{"d_model": 768, "n_experts": 16, "d_shared_expert": 0, "activation": "swiglu", "router_score": "softmax", "normalize_top_k": true, "routed_scale": 1.5, "vocab_size": 8192, "norm_eps": 1e-06, "optimizer": "soap_variant", "beta1": 0.95, "batch_tokens": [65536, 131072], "seq_len": 1024, "steps": 5978, "dataset": "wikipedia_en"}
Below are experts of layer 2 (counted from 0) of a mixture-of-experts language model. Rows are named router (the router's row for the expert), gate (a neuron's input weights, with its number), up (a neuron's input weights, with its number) and show model dimensions 448-511. Each number is 128 + 24 x the weight over its row's rms, rounded and kept within 0 to 255.
Before each expert's rows: "gets" lists some tokens that make up at least twice as much of what it gets as of all text. This comes from a sample of Wikipedia text that the model never trained on. Tokens count by the router's weight.

# expert 13
gets: ",", " of", " in", " and", " to", " by"
router [ 99 119 158 130 144 125 114 147 163 130 130 129 191  92 118 120 165 108 133 133  71 113  89 159 125 137 168 143 124 136 117 125 121  95 139 152 147 118 132 143 136 110 171  86 142 108 129 142 133  96 151  98 152 114 149 131 116 159 153 129 111 148 114 131]
gate0 [109 134  96 114 104 155 117 115 123 132 128 148 110 126 153  93 149  74 136 150 135 142 119 133 151 142 110 148 125 149 128 173 103 153 106 134  86  81 108 116 158  93 112 108 163 136 123 199  97 121 159  78  87 134 125 159 105 106 145 107 118 107 108 144]
up0 [115 125 160 159 166 143  97 110 114 109 142 138 126 150 136 121 157 138 132 136 115 100 124 133 162 111 109 147 171 135 151 116 134 122  54  98 154 128 154 141  94 102 156 121  79 149 166 147 126 125 109 117 118 118 125 101  90 151 110 119 140 148 121 146]
gate1 [116 111 116 160 158 137 147  98 145 118 125 128 117 110 167 111 146 116  95 149 146 140 157 122 127 138 135  98 177 101 162 120 137  99 119 153 114 143  98 136 102  85 117 109 157 144 129 121 133 101 138 108 102 159 111 103 106 156 140 176 144 116 104 139]
up1 [142  59 138 127 129 185 121  96 111 133 196 154 126 152 171 110 128 118 137 123 137 112 137 136 123 157 197 139 101 101 113 122  96 123  88 143 110 117 151 121  69 121 178 122 153 106 145 115 136 152 142 108 108 138 112 127 143 137 130 119 136 110 133 111]
gate2 [141 136 116 129 136 119 131 110 139  96 155 141 128 162 117 102  96 164 126 106 124 120 139 132 104 163 130 165 164 111 114 151  95 142 157 147  78 138 127 116 143  77 146  97 124 154 131 136 153  79 167 152  86 155 102 155 104 121 161 150 127 149 117 111]
up2 [102 133  98  86 111 123 123 114 147 137 130 129 143 127 112 110 151 124 104  80 156 133 123 139 118 201 129 131 137 160 137 151  98 147 118 116  83 120 112 107 129 140 168 103 131  70 177 134 119  92 140 109 107 156 155 133  89 153 122 138 131 157 125 183]
gate3 [135 112 109 139  97 115  42 129 108  96 136 165 141 125 147 154 122 122 170 167 129 130 150 136 139  79 148 157 155 142 139 107  91 132  99 178 135 156 158 115 120 156 162 138 158  99 109 109 118 118 137 139 176 102 165 107 143 132 101 112 135 141  36  59]
up3 [122 119 116 145 132 138 114 151  84 138 124 133  93 113 151 133 135  81  98 114 115 135 157 132 128 146 121  83 109 117 125 120 107  98 131 147 142  80 129 128 199 150 163  97 137 149 149 106 143 143 150 138 154 108 126 148 113 132 132 136 115 134 129 156]
gate4 [103 118 173 102 128 148 140  87 136 127 107  79 119  81 102 175 134 117 127 120 141 151 144 175 157 100 123 135 132 120 109  71 113 147 141 160 105 130 101 120 102 110 148 117 142 144 108 132 117 157 140 130 126  81  44 134 141  87 132  87  76 133 119 104]
up4 [132 132 139 163 133 140 173 129 131 164 138 113 101 130 120  88 131 128 135 144 105 149 127 134  94 147 119 121 165 141 116 160 125 117 141 128 164 123 143 104 158  88 129 111 118 162  97 106 158 102 100 117 134 129 125 149  47 185 111 126 129 168 173 139]
gate5 [120 131 132 139 132 121 165 130 105 141 130 120 112 129 129 140 142 103 130 129 114 141 151 142 132 161 148  96 115 112  92 139  72 161 149 141 116 131 119  96 129 126 147 128 187 168 158 138  95 128 119 130 132 151 179 150 102 156 112 113 138 116 154 124]
up5 [135 153 124 100 133 139 119  82 137 122 113 130 142 143 129 171 126 120 135 119 166 132 113 124 136  99 121 173 117 149 188  96 149 109  91 148 165 177 130 141 145 115 150 155 101 150  77 155 114 129 127 126 150 135 137 129 164 119 131 115 120 141 112  93]
gate6 [179 126 151 113 145 125 133 154 126 148 143 141 139 169 145  90 129 117 107 130 132 131 140 143 117 150 133 105 148 111 108 120 122 156 162 136 132  97  83 120 149 175 108 136 129 102 121 122 160 129 127 160 133 132 142  96  95 124 148 120 128  57 175 100]
up6 [ 97 126 129  99 107 102  97 138 134 121 111 104 114 121 161 126 140  90 171 141 104 134 156 120 120 114 135 147 121 121 138 110 137 119 174  94 151 135  85 143  72 124 145 102 132 161 136 105 139 135 158 134 167 140 146 101 137 166 104 122 103 173 152 176]
gate7 [ 82 107 126 133 138 170 117 145 112 106 114 127 114 150 124 157  72 103 118 135 125 138 137 139 144 147 123 147 133 100 119 131  99 139 170 139 105 167 179 150  88  82 126  91 118 109 148 124 108  88 166 152 127 123 131  59  66 114 104 127 100 163 169 149]
up7 [154 152 146  97  66 146 111 122 124 109 112 129 137 136  95 155  78  86 105 143 129 147 101 127 116 141 115  99 122 117 141  96 133 127 164 142 160 113  69 136 142 164  78 121 110 154 127 144 122 129 148 107 147 120  66 153 112 123 124 101 107 127 122 103]
gate8 [ 91 111 145 118 141 128  93 115 104 167 107  99 145 152 109 121 126  93  84 132 147  91 131 172 164 130 131 154 156 128 105  88 127 121 132 119 156 125 101 102  70 140 123 110 138 147 113 155 143 157 170 123 119 150 118 123 170 148 172 136 126 109 146  82]
up8 [140 142 107 129 100 167  92 119 112 109 142 124 134 150 149 118 119 127 115 156 119 145 118 109 119 127 122 107 188 166 162 103 135 150 110 146 159 105 127 122  73  98 156 140  93 140 142 122 129 143 102 117 122 128  83 120 119 147 162 161 151  56 136 135]
gate9 [176 137 114  98  86 153 133 126 125 133 184 117 146  96  92 201  77  85 144 102 151  90 149 140 112 147 109 136 152 145 133  96  96 169 108 122 144 120 116 140 158 114 116 134 148  94 179 163 135 101  87 116 136 130 119 124 125 135 126 112 125 171 144 138]
up9 [ 72 125 135  48 162  87 115 135 127 149 120 139 139 123 129 148 177 109  87 162 167 120 124 140 119 124 144 151 162  94 113 137 132 166 133 139 133 152 159 102 104 159 125 114 119  86 146 113 161  88  77 102 111 132 149 137 152 106 122 158 137 105 146 131]
gate10 [120 119 167 165 166 141 119 102 114 109 144 137 147 135 170 109 137  84 107 165 110 107 141 166 121 153 155 103 166 121 146 120 157 161 168 118 161 115 140 134 103 156 155  82 144 156 132 116 132 144 118 124 125 132 126  97 179 108 149 137  73 153 182 114]
up10 [ 97 128 138 117 141  66 132  98 126 102 100 150 124 119 184 145 148 110 121 151 127 128 119 125 140 124 172 111 104 164 113 120 109 100 156 109 177  64 118 135 105 152  88 118 177 119 145 100 140 127 130 139 164 102 141 112 172 125 147  90 146  87 173 105]
gate11 [125 117 147  85 146  94 134 120  94  80  91 121 128 102 165 143 130  79 124 147 121 145 120 142 123 113 143 154 163 121 131 109 124  73 116 116 137  96 152 138 115 112 115 113 157  91 136 141  77 125 124 152  59 126 141 118 139 116 152 143 148  84 116  83]
up11 [117 105 155 112 166 130 172 102  90 140 153 128 148 132 123 135 125 135 120 136 111 147 127 162 161 135 121 167 140  76 130  94 100 172 166 141 106 176 107 117 108 120 151 171 133 143 102 104 117 102  87  96 130 129 138 153  98 186 145 168 131 145 103 116]
gate12 [111 120 139 124 126 129 117 140 141 173 149 138 123  85 155 131 129 117 116  99 127 124 161 109 103 151 124 182  98 123 118 125 159 118 103 125 114 112 111 113 133 127 125 149 124 103 156 138  97 126 106 179  84 133 158 160 120  90  93 121 105 175 145 152]
up12 [104 134 119 120  91 132 141  97 127 110 108 143 105 155 134 128 130 180 141 129  72 104 112 142 135 142 166 110 172 178 125 118 134 157 144 128  97  91  96 115  80  82 138 141 105 124 133  97  97 163 119 137 120  92 119 132 119 133  95 148 156 100 154 121]
gate13 [139 127 160  97 111  84 159 147 158 122 103 106 130 130 156  84 124 126 121 117 106 116 151 117 123 143 147 121 107 129 145 127 108 114 165 118 106 142 159 125 153 120 123 162 129 142 131 125 110 132 122 119 112  97 130  93 157 152 114 131 133 110 168 139]
up13 [158  97 121 141 138 151 124 117 108 118  91 122 137 131 144 115 118 169 126 148 172 181 106 126 135 146 159 146 127 116 150 129 105  89 147 129 118 154 100  90 158 148 105 171 130  86 123 129 163 144 136 128 141 140 138 147 124  97 149 143 110 106 152 129]
gate14 [133 112 121 119 144 107 186 143 138 112 171 108 149 128 156 156 116 127 126 132 106 135 141 127 115  93 119 118  49 110 171  76 172 130 112 101  78 117 189 120 122  98 130 138 174 152  83  95 126 147 141 165 101 151 176 153 108  81 136 138 137 176 130 137]
up14 [147 126 121  92  93 131  82 131 105 108 114 107 138  88 133  70 104 147 130 171 150 145  84 129 136 156 159 126 103 103  97 126 152 126  85 153 173 133 161 132 145 131 137 129 140  74  96 126  93 151 122 122 149 132 103 146 125 108 138 114 123 119 149 150]
gate15 [103  99 134 129 176 120 119 123 147 159 136 174 146 110  66 116  98 104 190 128 147 165 157 136 136 112 116  86 171 145 161  99 152 138 112 118 122 108  91 120  86 129 132  79 160 107 202 110 101 109 137 123 146  92 137 111 113 124 114 134  40 138 149 131]
up15 [134 139 114 108 108 155 111 114 111 107 119 161 105 146 152 138 130 133 112 106  86 157 148 113 120 137 139 130 145 127 104 153 102 130 171 172 116 142 126 130 139 137  93 155 143 151  90 170 114 130 107 111 144 178 127 143 166 120 147 126 169 155  99 161]
gate16 [131 104 135  90 131  94 144 174 124 128 106 128 118 108 114 133 127 111 123 144 126 175 194 139 183 144 126 112 139 126 123 150  61 113 140 125 106 140 105 127 163 106 108 144 142  65  87  94 135 113 171 133 123 125 111 173 141 109 141 154 122 164  82  99]
up16 [149  91 113 133 138 129 126 138 142 112 100 103 138 137 154  79 134 136 126 137 140 134 142 108 130 127 131 140 158 149 122 119  93 152 168 127 131 133 158 115 127 104  97 139  93 132 128 104 107 113 118 133 109 150 123 122  82 139 133  96 124 151 163 106]

# expert 2
gets: ".", "-", ".\n\n", "==", "|", "==="
router [109  84  53  99 150 148 141 152 119 138 128  85 140  93 127 117 114 132 109  76  68 129 125 111 102 132 141 161 130 153 151 139 137 141 140 135  77 126 105 138 135 165  83 142 123 134 119 118 151 140 134 125 106 153 128 145 146 102 109 106 112 126 119 164]
gate0 [105 121 133 128  83 126 110 112 121 111 152 149 108 109 104  94 114 183  90 139 157 129 100 156 129 135 126 127 164 149 160  94 128 137 206 145 148 108 127 119 117 139 152 141 146 132 110 109 103 101 124 109 126 125 116 108 143 161 136 141 120  93  91 100]
up0 [154 133 110 129 124 116  92 124  81 149 141 128 126 153 150 158 142  95 151 171  94 124 150 169 131 142 127 130  64  95 120 108 145 149 156 138 149 113 117  95 123 140 140  99 105 108 149 124 141 113 117 137 122 150 152 157 144 104 134  88 122 139 168 124]
gate1 [ 74 133 145  96 132 121 104 119  95 107 108 151 134 154 141 189 132 102 127  86  61 156 152 118 162 147 144 146 117  98 108  98 133 107 144 128 123 108 141 148 111 171 152 105 117 128  91 119 168 116 146 142 142 133 112 134 133 130 138  83 122 124 108 138]
up1 [156  94 158 115 116 140 133 143 130 157 160  90 130  96 131 101 100  95 107  83  76 111 133 138 136 126 111 157  85 113 136 123 136 162  92 165 144 136 136 154 114 122 154 117 172 123 140  90 113 113 152 132 165 144 145 126  87 122 151 168 133 148 130 136]
gate2 [ 83 153  85 139 149 124 118 148  69 168 139 122 149 117 145 165 195 154 142 117 103 117 165 132 138 141 150 121 129  96 136 148 164 175 101 125 122 147 111 134 148 150 131 133 165 103  98 118  98 141 113  95 107 168 117 151 122 135 138 134 112 123 162 154]
up2 [138 114 107  92 154 123 155 135 132 125 116 140 116 114 113 125 149 225 153 117 110 104 160 143 152 126 110  59 105 112 140 113 117 164 128 133 121 123  97  65 136  86 128 131 144 159  99 144 110  93 108 103 134 114 130 173 153 145 115 157 187 159 133  46]
gate3 [115 155 132 147 141 158 143 110 149 130 198 133 124 117 100  74  89  95 134 118 121 125 155 115 112 151 121 117  94 151 140 114 143 115 114 145 143 111 133 116 127 124 154 110 143  95 109 158  93 119 115 155 133 129 153 110 121 127 149 118 165 159 129 137]
up3 [120 128 106 124 125 124 159 171 119 138 131 103 185  97  88  88 155  96 105 124 128 177 113 123  78 130 117 137 129 109  74 171 149 139 133 117 115 135 152 149 117 132 138 117 117 131 141 146 113 146 121 128 130 151 105 154 121 125 118 145 129  83 139 143]
gate4 [ 98 174 114  98 142 167  84 115 119 104 146 125 175 138 140  76 141 161 102 122 131  90 137 144 139 125  89 107 118 149 137 116 140 117 127 137 133 105 128 153 139 165 152 115 119  82 103 101 121 107 139  83 120 119 142 131 135 160 148  85 125 116 124  88]
up4 [130 122 117 104 135 131 120  95 128 143 138 117 135 162 126 115 121 126 132 124 107 117  99 150 110 149 124 154 128 107 147 199 129 143 139 128 105 154 102 145  84 122 102 133 107 142 104 141 130 104 135 147 136  94 100 165 150 128 134  94 111 138 147  56]
gate5 [ 70 180 134  85 143  95  78 172  60 120 135 134 144 127 151 124 138 139 131 111 116 110  87 111 187 145 158 169 144 115 144 137 149 144 162 126 133 177 108 122 144 110 156 169 112 162 138 116 141 139 163 116  99 113 129 136 128 165 149 109 102  91 160 114]
up5 [137 110 171 136 115 137 113 118  86 143  78 115 142 155  98  99 113 133 112 115 133 116 101 146 156  97 159 119 169 152 119 144 122 138 186 168 137 133 144 127  95 154 110 146 107 136 118  89  76 110 117 116  82 123 121 131  96 163 128 126 101 122 140 153]
gate6 [175 128 144 105 155  92 154 124 119 135 137  53 133 176 138 137 159 169 135 140 131 148  98 108 135 113  88 134  95 141 116 122 145 167 162 131 130 170 123 126 126 143  66 173 115 105 117 131 104 108  98 180 109 153 115 131 150 146 144  99  99 106  93 112]
up6 [135 135 125 140 135 117 140 101 138 166 155 126 146 175 126 165 145 120 119 138 165  87 137  93 141 134 146 112 146 106 116 151 153 123  90 112 100 164 145 123 149 159 122 134 147 130 150 110 165 122 118 114 112 119  79 147 129 160 132 180 113  85 129 127]
gate7 [154 142 158 125 118  78 157 123 108 113 115 113 131 138  97 158 104 132 130 134 124 150 102 149 115  88 139 138 139 125 143  98 127  89  99 112 141 144 148 100 101 116 128 132 138 177 130 103 103 113 114 156 101 149 165 124 131 124 136 118 132  99 102 117]
up7 [ 98 137 146 126 124  97 132 185 142 121  77 122  78 102 132 173 104 123 119 139 165  94 142 128 101 119 160 139 125 133 106 128 139 138 118 133 108 123 114 116 132  96 133 167 144 123 110 132 148 116  95 121 159  99  95 124 125 112 119 150 147 128 127 188]
gate8 [ 86 125 104 167  96  78  80 127 142 122 141 135 136 122 164  91 101 103 123 154 133 105 109 160 114  96 106  90 117 125 151 146 131  91 113 109  86 110 132  77 132 131 151 152 138 116 115 106 146 139  89  84 136 114 104 136 125 118 173 105 133 144 151 152]
up8 [154 121 117 122 124 143 150 166 164 106 132 129  99 113 160 135 158  83 118 133 129 127 130 129 150 157 101 140 167 152 111  94 120 115 102 106 155 159 137 122 136  83 123 124 168  96 117 136  86 165 108 102 144 136 133 118 135 147  99 111  99 135 139 109]
gate9 [109  71 132  83 143 128  74 150 148 125 124 133 193 166 134 128 101  93 138 135 136  99 132 140 172 126 121 126 112 143  91 141 113  94 131 118 102 155 155  91 122 165 129 133 107 160 123 160  99 141  96 172 134 129 136 116 152 134 155 144 139 107 179 111]
up9 [170 129 110 171 134 190 148  72 140 137 179 132 142 138 166 157 124 171 135 119 130 116 141 114 125 114 115 108 137 128 112 113 147 156 132 123 116 128 117 132  81 124 146 137  96 135 127  88  87 142 186 139 104 143  83  86 175  97 124 162 131 119 144 104]
gate10 [102 113 132 122 119 130 126 142 144  81 106 105 118 141 156 152  93 117  92 217 114 188  99  89 118 143 128  85 102  75  88 161 127 166 152 144 149 167 174 104 160 152 121 129  96  86 128 126 140 142 158 125 117 158 139 125 131 141 138  88 132 103 176 122]
up10 [117 105 142 131 137 101 121 149 129  76 128 114 119 142 143 149 131 116 131 175 153  92  97  91 125 165 183 129 163 143 111 136 189 102 132 145 128 135 120 114 133 124 121  82 110  61 148 139 107 126 171 112 181 145  68 127 124 170 141 148 124 141 143 123]
gate11 [106 176 135 106 141  97 118  95 144 107 132 139 145 141  59 121 124 104 153 122 136 136 136 125 130 131 177  96 134 135  90 110 177 116 122 129 139  87 109 143 179 136 147 147 116 146 126  87 115 108 138 133 155 105 191 140 107 146 154 137 135 156 177 160]
up11 [ 87 143 133 115 143 141  89 132 139 178 105 143 138 109 111  89 121 138 134 146  91 174 124 126 158 112 137 127 161 138 118 132 119 101 187 126 127 101  94 109 126 141 148 109 123 149  98 118 160 129 132 114 119 136 153 103  82 113 156 136 140 138 129 147]
gate12 [117 117 156 114 110 113 124 129 111 133 113  92  75 160 115 122 121 181 130 138 147 155 110 116 129 149 152 139 124  87 125 120 159 129  94 118 134 122 151 148 140 133 162 112  95 155 171  96 155 106 124 161 106 128 161 127 154 162 112 137  99 124 115 108]
up12 [150  94 104 149 143 126 146 177 137 134 137 109 108 132 140 154 155 108 136 120 133 128 142 127 135 145 112 119 110 126 153  93 116 136 166 108 147 157 123 103 102  87 128 117 119 113 154 136 129 110 133 110 103 118 116 139 121 115 122 101 141 117 148  92]
gate13 [ 73  86  90 105 112 169 119 152 141 119 152 136 156 131 177 110 124 139 174  82 156 140  88 110 137 144 121 132 148 143 129 121 132 108 106  69  98  96 125 124 121 109 129 133 130 159 114 130 124 128 160 134  95  99 127 151 134 135 137 123 121 137 166 124]
up13 [167 140 137 136 107 113 126 142 146 165  98 139 145 132 109 114 114  90 126 135 109 115 106 112 152 146 122 113  93 175 128 121 149 116 115 109 113  83 130 120 129 112 140 149 207 150 134  95 105 139 122 165 136 155 137 168 120 100  90  99 125  74 110 141]
gate14 [ 49 115 160 113 139 144 101 133 141 101  97 128 129 144 136 134 137  96 115 141 117 162 154 141 123 123 146 136 108 161 135 144 121 121 188  93 153 132  82 126 137 115 115 160 111 150  88 156 149 113 140 100 128 152 168  74 131 134 137 110 155 127 148 130]
up14 [150 158 171 165 153 129  97 142 134 145 105 189 123 130 140 132 126 164 159 118 139 104 145 116 122 116 175 117 140 125 161 178 157 123  99 127 108 154 119 136 134 140 119 136 152 138 145 111  99 123 118 117 153 123 117 145 109 116 139 125 115 160 121  88]
gate15 [146 131 151 154 152 178 131 169 117 164 157 162 124 125 122 105 138 144 145 135 131  90 138 154 138 111 121 151 135 151 125 127 131 126 153 104 120 130 140 116 146  95 131 133 128 122 113 147 120  92 128  73 141 123 149 164 103 136 107 145  90  83 127 133]
up15 [152 115 114  92 101 117 157 128 136 123  94 155 101 111 103 160 100 164 139 105  78 147 152 121 112 128 124 152  97 129 157 155 125 117 152 107 129 149 103 140 130 145 133 128 149 128 108 103 101 186 128 180 183 121 140 130 179 138 163 139 158 146 119 136]
gate16 [ 80  90 125 115 116  85 122 149 121 144 147 124 127 148 134 125 129 113 134 147  96 155 105 164  81 116 102 137  89 120 150 119 115 145 117 122  95 100 158 130 162 116 168 104 172 117 160 144 159 167 138  98 117 114 128 114 138 152 135 135 119 125 147 121]
up16 [ 86 134 129 107 165 129  89  90 120 113 160 157 162 134 116 120 152 190 117 101 131 126 142 151 143  92 131 116 107 146 150 130 140 132  59 115 145 103 127 142 138 114 143 139 161 152 136 145 124 149 109 128 134 125 157 141 159 171  97 195 121 122 127 147]

# expert 5
gets: "ing", "s", "ed", "es", "ers", "ation"
router [ 90 104 116 102 124 174 142 112 128 111 166 117 106 113 109 148 153 119 121 120 149 141 140 126 115 155 145 125 106 147 160 108 132 153 162  94 106 155 133 153 104 139 152 113 145  94 103 124 137 138 139 153  98 114 168 135 161 123 132 126 117  95 156 151]
gate0 [109 147 130 121 150 139 101 130 148 108  98 169 115 120 129  99 131 123 110 141 121 110 139  87 172  83 136 126  86 123  95 130 127 153 119 152 119 139 156 108 138 142 154  83 121 105 160 131 100 124 143  95 139 163 112 160 158 130 145 125 109  79  80 120]
up0 [107 118 115 101 128 137  82 115 138 147 107 110 147 158  93  88 120  95 119 126 137 115 148 146 116 129 148 103 152 127 102 141 118  96 146  62 124 132 137 150 113 158 110 116 100 136 159 141 137  96  92 120 148 147 143 133  97  87 157 134 134 147 107 154]
gate1 [151 111 132 145 111 134  81 144 107 119 124 102 124 138 100 173 102 118 123 175 106 156 130 133 117 107 123 125 148 130 124 114 128 138  84  86  94 132  84 170 128 116  91 155 144 129 162  78 113  97 123 137 129 100 115 107  72 138 160 116 136 145 147 101]
up1 [129 138 135 168 127 154 165 150 139 146 106 111 101 150 107 134 123 108 110 163 131 103 128 134 137 142 139 162 120 137 108  98 127 125 181 112 151 148 103 146  97  98 152 151 162 151 139  99  93 105 161 111  91 143 132 122 122 111 141 138 156 118 143 168]
gate2 [ 80 146 117 147 158 119 156 114 163  97 130 125 164 147 148 126 145 150 148 166 132 133 135 138 113 135 155 141 177  96 124 134 129 138  77 154  98  85  83 108 124  66 132  96 171 109 111 146 107 129 128 104  90 107 130 132 165 146 169 107 145 115 127 132]
up2 [136 165 107 141 122 160 117 137 151 146 103 160 155 122 167 127 153 133 118 159 156 128 154 100 132 122 114 110 101 161 109  83 145 102 134 103 115 142 119 176 117 104 129 160 129  77 121 150 116 110 123 147 123 160 144 149 187 135 115 104  92 142 147 200]
gate3 [119 125 149 142 113 145 106 118 134 154 142 104 147  96 121 131  97  98 129 126 126 139 165 159 114 164 136 107 102 133  98 109 135  98 151 127 146 125 149 141 108 154 161 156 173 109 154 185 161 142 123 156 141 144 116 147  59 143 163 139 143 151 115  86]
up3 [122  94 131 132 104 128 110 126 179 169 167 110 124 130  78 109  89 113  93 138 138 146 131 151 115 105 119 119 127 154 143 115 151 152 137 111 104 113 137 142 144 136 126 169 149 146 118 115  98 125 159 141  81  92 137 107 148 110 153 116  78 146 160 178]
gate4 [119 120 134 108  79 117  97 133 133 111 104 106 121 158 123  90  93 102 165 143  83 100  96 102 151 105 142  89 122 133 110 103 130 121 157 136 115 131 124 124 142  99 116 142 157 123 117 120 176 108 139 203 106 130 137  83 154 141 149 111 128 140 139 129]
up4 [118 106  96 136 159 125 130 147 156 136 151 140 133 128 113 127 153 161 112 155 117 109 150 127 134 125 104 115 172 144 112 143 143 143 136 137 163 169  83 129 151 131 121 122 125 142 122 154 117 115 128 103 148 101 172 124 153 101 151 113 123 132 132 141]
gate5 [139 167 126 113 150  81 184 112 126 102 195 106 145 142  77 140  88 117 102  84 112 120 132 142 116 143 172  67 158  99 132 131  94 139 171  77 102 103 126 119 141 131 165 201 185  96 122 105 104 108 159 128  97 153 131 124 173 167 149 148 126 151 149 120]
up5 [144 109 143 139 114  95 131 109 169 120 149 126  99 114 140 138 126  53 113 105 126 146 118 144 143 138 153  92 113 178 119 111  79 164 104 130  94 151 123 128  99 113  95 110 122  98 110  98 135 131 150 135 106 134 162 100 134  82 130 108 106 128 117 135]
gate6 [ 93 104 113 162 121 118 167 143 100 117 101 107 101 111 152  89 106 120 147  84 151 130 153 123 124 116 159 142  85  89 144 105 121 148 103 105 128 119 128 116 134  96 128 133 164  97 126 157 143 129  68 119 145 134 109 107 132 144 161 104 157 118 104 175]
up6 [139 157 124 114 102 123 113 174 162 105 143  96 106  81 131  93 130 122 143 108 145 164 141 147 159  87  95 122  96 161  98  94 113 110 123 121 111 117 150  92 120 126 123 121 136 181  89 108 121 113 124 167 142 146 134 124 127 113 102 124 132 129 129 100]
gate7 [155 147  88 167 128 167 169 111 127  87 113 142 129 121 110 149 104  95 107 110 155 140 141 122 140 143 123 135 121 150 131 120 137 169 170 121 147 117 170 169  89 140 132 120 147 137 135 109 121 156 122 117 124 140 135  79 138  83  97 140 128 106 176 141]
up7 [114 167 119 147 161 166 131 117 141 145 128 108 102 138 139  69 130 139 155 119 131 120 118 123  85 112 138 118  78 135 142 107 161 126 175 152 109 123 164 109 138 117 135 132 147 124 121 117 120 106 177 146  77 105 132 164 135 160 181 129 151 131  95 155]
gate8 [140 145 108 155 124 160 138 120 131 107 131 126 118 125  99  94 123 148 120 108 123  80 119 106 112 122 121 142 155 100 159 151 167 101 126 109  80 136  69 117 142 135 141 140 163 175 118  98 101 119 134 124 102 169 108 123 155 110 115 142 146 141 126 100]
up8 [108 129 187 148 125 158 140 144 136 128 150  92 137 115 165 118 135 109 126 137 130 132 122 137 129  98 143 171 149 160 139 106 124 124 117 109 154 126 109 142 104 137  97 133 120  98 115  78 121 128 114 166 133 124 138 138 116 103 134 119 107 129 119 143]
gate9 [138 177 128 121  89  94 125 151 119 108 143 154  62 125 101  86 106 136 126 141 135  97 139 117 130 150 140 141  99 138 117  81 113  97  89 158 159 144 126 137 131 124 125 115 144 102 104  99 115 117 152  98 112  93  83 123 130 117 137 135 119 101 126 130]
up9 [159 102 139 125 105 148  95 113  96 124 157 140 118 119 126 100 127  76 128 126 142 102 115 117 115 138 125 125 128  96 145  94 136 146 113  84 129 130 106 148  88 110 206 161 180 117 125 156 164 162  98 164 109 100 154 127 147 126 133 120  89 169 107 128]
gate10 [131 158 128  79 137 113 117 158 131 148 122 117 142  88 111 130 109 142 108 128 154 135 131 186 132 197 120 124 171 123 121 129 137 133 121 104 189 103 149 130 144 134 159  93 151 133 136 183 123 142 147 126 135 116 123 140 159 118 151 160 130 118 138 165]
up10 [141 179 118 108 138 149 105 162 145 150 129 102 120 128 203  91 114 116 142 123 147 117 124 141 107 122 106 141 123 153 140 131 162 126 121 103 110 157 118 103 124 166 126  95 147 120 129 107 152 140 110 143 130 121 155 150 140 162 115 136  64 163  96 147]
gate11 [110 138 132 105 131 166 142 120  95 158 145 157  94 189 110 138 166 101 124 131  92 137 170 124 107 121 146 128 123 139 123 156 132 115 106 110  87 166  90 147 144 121 164 113 184 159 117 102 131 129 149 110 115 108 136 135 120 129 112 155 156 114 197 131]
up11 [121 120 176 133 116 141 113 154 106 135 125 112 122 132 127  84  78 118 119  93 126 133 131 113 115 173 136 115 160 117 160 155 115 139 162 145 113 115 118 123 144 144 134 108 141 114 124  84 131 106 122 116 117  91 115 161 138 112 116 150 106 137 123 167]
gate12 [113 144 124 124 102 140  97 128 139 157 131 147 108 126 110  76 138 162 158 141 115 137 142 141 128 129 122 119 116 169 147 117 152  91 131 128 160 114 136 149 141 119 122 101 159 155 150 114 112 174 144 167 126 106  85 160 127 176 159 108 106 114 108 163]
up12 [ 89 104 160 135 147 181 129  79 135 113 164 157 125  85 122  98 149  98 125 107  90 162 156 122 160 153 130 135 132 117 143 111 110 138 144 182  93 165  94  81 125 125  93 104 111 162 153 132 128 112 136 129 118 129 122 107  91 126 103 131  90 181 122 164]
gate13 [121 140 144 178 145 146 136  94 128 118 137 152 116  95 123 124 143  76 143 109  74 127 144 151 117 110 154 109 149 140 147 109 128  91 140 130 154  81 100 128 113 127 142 126 126 148 151 120 112 114 122 173 150 146 143 146 160 148 125 126 118 140  93 129]
up13 [146 155 127 137 138 113 113 104 124 127 117  94 134 116 134  91 110 127 130 145 215 142 170 115 141 151 157 157  78 128 104 134 128 111 116 130 110 117 172 135 128 161 142 132 114 143 143 148 147 159 126 102 132 128 102 118 154 111 153 115  75 123 122 118]
gate14 [139 146 136 172 125 138 140 113  82 154  94  69  88 127 114 105 102 115 127 213 147 117 156 148  85 157 107 108 106  83 145 120 155 159 120 128  70 131  76 146 126 136  96 112  74 126 158 101 149 135 113 142 141 125 152 111 136 146  99 107 120 111 157 136]
up14 [117 143 127 143 118 158 116 104 115 148  86 123 139 167  89 128 113 134 138 141 151  92 132 115 139 102 112 106 113 128 110 101 143  78 140 158  87 163 132 140 140 122 133 126 129 124 113 133 117 145 140 126 132 167 150 129 132 115 153 124 106  88  88 108]
gate15 [122 125 133 135 113 127 154 131 128 112 116 128 103 139 124 135  92 155 151 152 127 135 136 114  87 134 163 114 124 149 148 100  96  86 147 133 126 142 127 114 100 162 123 171 131 133 130  97 168 163 172 140 158 125 119 158 132 137 145 118 140 125 117 175]
up15 [177 111 131 130 121 122 102 149 119 134 174 150 136 117 111 137 177 182 154 100 125 153 131 125 144  91 131 148 117 141 157 168 134 132 162 128 171  81 111 134 107  79 137 117 134 128 136 153 115 105 119 164 132  84 134 147 135  83  99 120  78 139 114 159]
gate16 [107 165 113 156 111 173 119 106 118 125 141 130 140 147 151  99 115 143 165 142 130 119 183  99 129  94 143 137 101 143 122 108  87 122 143 156 145  99 152 105 134 121 125 108 154 149 162 123  98 114 102 126 140  83 108 108 133 156 114 154 139 104 142 162]
up16 [115 140 132 119 129 162 134 141 120 125 107 119 115 141 147 123 114 126 119 123 128 104  97 114 128 118 121 125  70 114 175 117 104  91 152  87 185 116 112 179  48 134 110 141 130 108 142 134 141 145 131 136 140 107 141 112 138 161 129 114 108 125 128 159]